{
  "n_layer": 11,
  "d_model": 384,
  "n_experts": 96,
  "experts_per_token": 2,
  "d_expert": 416,
  "d_shared_expert": 0,
  "activation": "squared_relu",
  "moe_layers": [1, 3, 5, 7, 9],
  "router_score": "sigmoid",
  "normalize_top_k": true,
  "routed_scale": 1.0,
  "balance_loss": 0.00273,
  "balance_bias": true,
  "init_std_router": 0.0284,
  "lr_router": 0.0007,
  "vocab_size": 12588,
  "norm": "rmsnorm",
  "norm_eps": 1e-06,
  "tie_embeddings": false,
  "optimizer": "adamw",
  "lr": 0.00115,
  "beta1": 0.9,
  "beta2": 0.98,
  "batch_tokens": [131072, 262144],
  "seq_len": 1024,
  "train_tokens": 1661000000,
  "steps": 8738,
  "dataset": "wikipedia_en"
}
Below are experts of layer 7 (counted from 0) of a mixture-of-experts language model. Rows are named router (the router's row for the expert), up (a neuron's input weights, with its number) and show model dimensions 288-335. Each number is 500 + 25 x the weight over its row's rms, rounded and kept within 0 to 999. Numbers have three digits each.
After each expert's rows: "comes after" lists some tokens at least twice as common just before its tokens as in all text. This comes from a sample of Wikipedia text that the model never trained on. Tokens count by the router's weight.

# expert 18
router:504490464505489495443494480485500542574499520550507488482465493491498506523511480480523479526516494535530453527504501483496503485513526488550456
up0:502486477536524536452535499514520531500459536487504493509511510458495498483486468505504467495465501499470510486514538482487445484500497495530490
up1:509481520448526488505484554535473536500471530538475457500510490464485489457505498479514510475481465485504486558511496438534501477499501535441463
up2:499527492505508492463493525519476465517512517482541501468514479480470498517492506501502502483455525480473546576504541485508538535469509489469510
up3:527549496494488513448521485503511502495470546487521511461476487505485483541458536492509504509482473510511493535498516426513491462442489514462474
up4:537501476460494507490531476518481541538520500495497484480453534448516507474500473555495519469507512444487512501510431452529503493513507469477495
up5:454514501486501481470491527515559480495505488545468481507492522505511517464530524457546519465486487501539525486445469479498492505531538435493530
up6:474470471468491501523476571492483549491516519510489518469501460487485503520490535480514500518493527517457450481505512510478477479487496462478523
up7:512512503468529555480490514496517500549463556489473518500524491504484468487499482467527502503451488438529511512475491465461507517511479472490515
up8:514551538476485499436458521482569529537534508500493485522550469440498476535537562510502543515502505531517467480460482505502512436488479524530485
up9:515571486526507477488507457507512499522499514468529494517521493478524494519492465533532522472413498475488478493501483492501479511484487478531504
up10:499512500509487505483491533531473524474478524471493487523488484497479458486490496481505548516520527522481484490523480473504492528532492497488492
up11:467518481486464486466504564468517516543540518466499459502518555500508480477506526522543493491437515475511541470526488473554522506468520518480493
up12:486507530508490538437489521529556526525515510504508495492510453503531499489522506469501526485508522486523463508499503519534483497531487477507473
up13:474504517531454499496496531546547495464494471515526492507475466475551491506484513489505507510509516466507523492518493534472519450494518472510481
up14:498523500526467500515484523512510477502504461543536531525535491497499539476493464456544474520471505508514465513510484524457546512524502500549506
up15:505547497513455501490525508503509473538503505471509514468495458460515405463523487492502494515503513523468518510497530429497488455522536531501515
up16:503489546501498477514470497503468505505472487528520469493506519521473495566488510491501540513510490522489497476461493488493437497477504509511432
up17:499480504492511502497517469511503517468487490521472488492504498505473489523511498531481511489502492467504498495514490488501516541521518498476473
comes after: ".\n\n", "\n\n", " |\n\n", ".", "\n", "==\n"

# expert 77
router:481456495474485505452464493478496512504528488487520474461499520449483463505468506463512481517468502508466485496473492477494506477559435487485505
up0:523484508527502543495466523529472511514510528489512487499488491515490506521497489486507489478484495498525471503484490530492469488524521455506499
up1:553501489460501513483526512493502493537485514484542539484481471542528524523438536546502475474476495453492519505500526452467472481526474528484508
up2:484512519468480508514501514499534487553493522495475419512491524494536465499477511478509457498489527487486516514481459497520510491519460524478494
up3:513538488507517496445510541533478509486445505484481519496528530460486492527534521518545512494531482469485485533482502459496466513507518488513499
up4:476483469554495537477482561506466478484491476507505504494474488542537501497525499494497510522499541485495442506498506505545456468507482513525509
up5:478500454449465534511499509479539491503512523479514489461470467463512519505451526492515529507540504472522461481473459510462415505503484470499507
up6:515478489489511497450478501494513510525493491498511510494517544469549522473497540553497494504492475477460485496512513514535454496483454511500504
up7:536472523548506536489460535547491485500488512483491511481508516499517464521493442549494506498499481526479539517503527477487487500512552476527499
up8:506501515491495491520492471531512519473502493507445476515508524531553499485509507506503509517461474537534500511513462497436462481455519491485485
up9:525509499518466502504516491481503481513484494533505456517527454460499508538478552527523539481496483506526491513526497507482516520538489518499477
up10:498494472524494505463486464543511497468491488518500478499497519503488490499534519519478514512555500496473482554525526492502466454488458514510482
up11:475505481487535497480491514493515485462561472493503517474529530520511503477489448453508546482502467483506435503506480502471516482531520496511485
up12:492507502495488518458477506489535566533498515489521505482477483482505513492465491495518478496507499494473500495476511460496483505446543467519489
up13:486522508486527472471529443534485478467533473473535512492509476488502480536519509472505502496496476522511517539466500435531523474483505487495498
up14:486491481501499510437469522539485496499504508523463496515493512555489483506470488489494444493492515492504541525484481508487499540490517495462475
up15:551520485521442502463509551438532532481507497492471520514540470489506498531508540475502514467456446524482485499519469487486506515527515435534497
up16:496536513479478511503531528496470509469527478523503472507518502475486516506497512489527536520507497517492477501509477486550483473512519498493493
up17:473516518485552492475532514533497485534461508521526522486422514488528492494509536528540464484467490528562472489475551493490474504434507494474503
comes after: " of", ".", ",", " and", " by", " with"

# expert 35
router:515500522480472562459490489500516528530557543477524484491482532478521477493451532474536518494532461496444512526453496445486498450514486468535507
up0:534513513530505498471518508507499497514544490492472483478492536492477503507479530535478485489480495464535517541459494520493492539520470509519487
up1:539531488526483474517516480501498480529500505543542502538589490464498496494520522510516552512515500477485474507499460495433439540528460490530497
up2:506525524489529488486501531466490495494491479523517446512494487544500510526434514491498506498507497514502486516525523503551479479482514543496487
up3:465460521458519506512433498485498503494478483550525445539476493506499475487460502533489500513493534520524471499524479504503492495478500487513494
up4:452469511511494470511513493465498510524490495475484494533525543459498460472489541527528526492482497454510510461477488528493486525504513442473468
up5:513494492534536516523493537477428500495506531482493515521509451497538522510490481544501531517478556486515476458484497503490455510497486471508481
up6:525525502549486500478490545494531498479509481497544488483491477514463506497483505501514478457466481488508515552488483498538450489522450519453506
up7:487488513560488497460486556514504490511445530517518480499521528462482506492524512474553493470484493497468508503536499478473469498524518479456461
up8:437465487476492510505518533492517548497543504497512485556500481529461508493518467512489462487531504523520538473502515488517483514457467485521488
up9:530505486467521487501464476493489569523475479534489499518569506510550509464501502517517487495510502469537518462481466535464536478499527531517486
up10:499524505527468526513544551545485523531509501506520505486521528453477513491521505506486495486518480484505451508485503466515484476491477464482493
up11:520505495505495525487512500487446471530506478495446471514512539492459518490508510495504509476494501494524470522511496469484563506513464457478479
up12:519480457548513501478569521480475494516523520515509496539494492477503517551508519529483495467492452470501473502534507498482508450508463479476502
up13:555507512519508513513493498470538441475557520483492525509492461547488474517452534467550449523529500510465517496478488508504482479473481518499505
up14:476534441476448524502538514492470518485506471530527496457440519438492530491503495523516541485503493471485510573475489462507462513484498470503496
up15:497474560493521518519439521479529444517517502506481528477458471556486515500490487465550495517500500467473563491532471516511486463447510535511505
up16:470475533503518454476541484507481482509519487562533501531484560493493501502496485498512488499519492519529507493474480520486503466470429533528489
up17:534511516497491474504511527550484491540489503477561508514499548495453506515505461462502462501516469505504510476466508505532462504401511485464489
comes after: " in", " of", " at", " to", " on", " for"

# expert 72
router:508549475486482528488510461538530518477518541525511490474453525503514508502526490504538517522535453533500504500464484449527509508517501508495492
up0:481517514491508470511472489454513502483479516502501513548517463518512476526468483522510491478489529482521470487478471533496531514529482513484489
up1:487497466488536507497516568517506560504493545493499436502477510446448464497478476492488496472486505505530498485548515549496499463502507495505491
up2:476515508485509528511521481495510490491475493525475501483510504451492468455497499521566500495480447516520519481517492479521545489549517481478495
up3:535502498538441550513496488499499451484517523431473517487503482501522471497490498510512500507437465506470501520497495472488492528529492464517498
up4:511535482505523530471494490511522508483547497516477505486529478504514474476516475483532498468513481488541541499485494519504490523500447476483496
up5:537483486485513589500452509484469497515507520501531510464507503499520475489516523549508477505458510483527514477458518436493475499547499521511497
up6:483476467452468498499505493520557507487518498506452508520481495482459510503501498500507522509471480484540499471559473490499452507449498501509487
up7:503535560507520523490491520491480469473481471475492529512507533519491473494477454452495487516508504545488504514487498495564473508488488500541488
up8:499527507516516518518505491485491469488537473508482478483500518498496488516491494502503546499502512501476512504486459485504485485493503506471500
up9:514483497509508508496496481548489481520537490419471522499504514488460515521449507483507458440477480505508494531478536517497549530516511499463509
up10:514484508488510505474518485503534493549490496530474537490447521463480525464506506492486483508517522486502560496504519496492540475504477485487508
up11:523527505494505549471479527505510527494500488474456492511488494517491477541440481489520501489534454484506479497453477520498481498522505474490493
up12:537473517514521465472479535512518468529503516546498487515448492512504475469468494448511505480569459504527483514494522510530475466513508474504491
up13:471522506476454488465489502497457520464510540484495543507513484514487492490471569448532510507516556467474508523509466488487530495546490469504466
up14:495514536490478486517496482479482511519512461482521445545499486481481516505548482504511490487495465521502494453549518491504492538491476495512477
up15:527488512441479504504513506503519537496489492496509515486514514462459470514518556477516522494493489500499534486501484476477492469491492494522492
up16:523512495497492477522473525482531536493522504530556521486440511507510490517490529465539493464511531500498502462516490480471543490509485492476480
up17:505489480461509481443524496501552492507533482490496510513506491512455502556475480478530544508471511519486470513512492529477491507515492520481503
comes after: "\n", ")\n", " |\n", ".\n", ";\n", " such"

# expert 74
router:520528516521515503472478491503521519508533529489549483484468533440525477512522493515508471433498532504515504527477458467532481477476489448505484
up0:466553556500503455513472456518475578529526517482526486489487546465511478461479538517495509469467498504489499463546491488500508517532500450507470
up1:508531511496483497471513526499447526481519487503499460504466454528533510513454513516503481478501524523522528528507494485526483442518496468454477
up2:467514475505463525499550489516500493487489545497514490466491521473509456471446487509495532515469477527464505503507521473498515516514523491489502
up3:524525517452466516469473480533445559541496478540547494489509499462491511485532523572509541531500471518448536506555537444519532477537518497483476
up4:513498481511512462521456540491511469476486497501507497483479469506549495527494489475525527491495493543471456517471528473542502511467506461535471
up5:515494431454508496492524492519446516506508543497506523538486514527473494456498509489535490558490509495466465501478476500513489516460455473525511
up6:472513533514482502481414492502551493483556494477504498477503543462533516519528489507535488474470472525428508467505465481514509496512492471514494
up7:484505528521468466460519484488497535496480519512512443520520462474506527510495519488500493554507515491518507479534454498496526471506511494450489
up8:473470489484509506494546496490509458456552485486509467499495473483525493488483519558511518455477434521478529536508492501508482514517508492531516
up9:479476496503508507478455475493510564522529482503473492515487523480496484507513511519555467477469522501494505500461577479549479491488506499515490
up10:560521508494491567529548463468438479473526538484528475488497484498476484492491515488481509504497521484477515465482505472478499496517521471525525
up11:535496507496558487495487493536494486517506505515482438486480535508513454472494530543475499463455512531486517481488507532476485534467505531467488
up12:507520451509497506475515486505482467489515486543520505441561515481401513514515481507506505525472499554542496523512461468484542486484457479541519
up13:523473474480438465526489510538475482509499536524476521516514496441496538499516493475503517465483450514469489507492482516494510507490495513479501
up14:517492466516497478525543520519543552486519500532505484487499462481465513520487474516500510482462519529519542500515536538504498546522480482518497
up15:497516532505473497508487491482486494500488530518468496484488531466480479499501535531517499471472492512484512535489458479508517492483446513504487
up16:496504503507494525527453481518473558491519498486522506511461496494499495483471430492523530515508486519446502466523469501518455498504522518470494
up17:454480503495489463518504473483480503523516529516504504509466437466523519499504509513510497546482513544466516481515486531503508511517516497492468
comes after: " was", " is", " were", " be", " are", " been"

# expert 8
router:551481474489520522496553475521532516502538546535522501505496510491534438532506474497569516484480481487515489462488488497512471468479505511490488
up0:536524490523484523470491512516437513503504495476492490457530511517508511514513514510504472470520471448525513506456501482508452508488489446496499
up1:510518509500519484467506516486496517480526548523491486504458513447502451519525517499502510468507464529502512519502472472484527465507498500522490
up2:495477491468491480494469488508456512489461539477560507505513567491465537507466518524525496521490504482467503541497538512479491502436452514512483
up3:486496481491524506515461442481513529492488519502552499505540535491480505479475497517520497488517469503513520551498529498565479495457470490492496
up4:510502530489527503509469528524531505463458496496496505512532451479454502485486507498494433491516524470490505517505486482497469521540493528490469
up5:525510506521498512491492523492515523484530473498468455495537493466507504510467476473504525521542516526488484559521500500540501486535507506489501
up6:489484550495487543479516471535474503527490504500492501543520514544469472508554516507531469462474470531542515465466522509529471519478520517471503
up7:468475537458476484457512506509462503452488486470526488485496517483490449445494482494503506504500465495489485492476472494512485505500510485517465
up8:522482521496514528499482500518529513519532505531497495457465468519497499529504508508480512494542515444510549537508514471519437519533495465506487
up9:505498484467527508499501485496503547465506493479534480549462482488491520530503478520503553493513551465529492530486503446511491499503509456494490
up10:503500520465500497494485500538492502504495519473504493504476486508471535451525474507542466505494450470479457526497399476483480489481466475496488
up11:529515467469507521445505550556518540515507563478475487458484494494509524522510529445537516467494504484485512500508471495485502549464478495506486
up12:507521486515479499429471513515503523503532495495489489482531526423467482502516507512532518494500468511480486528488517453558505482545485461535475
up13:470500472510478483496511520476488483501516504485469490503484514502467492487508485525484479470492516554470550529516453481527498495509450458516492
up14:498510478478505516483450510441536493480479481491507479492518514455509457505484506537485532487483458484546537495510484489503488512473443496491487
up15:519508483462476532468519514495550528484490528496510455474491538498512488486471555451526502486474500483524525498526484490447528514512513481465457
up16:494472479542508535499495502518485511475466452516526479517460462486495469461493472506483513493525525488489498525537483436551493468494459459513512
up17:488477504483487508482513479485490507484454522483518468535501469422496514523509523478503482494466461452536534505550475465487537517510530471509481
comes after: " |\n", "|", "\n", ")\n", ".\n", "|---|---|---|---|---|---|\n"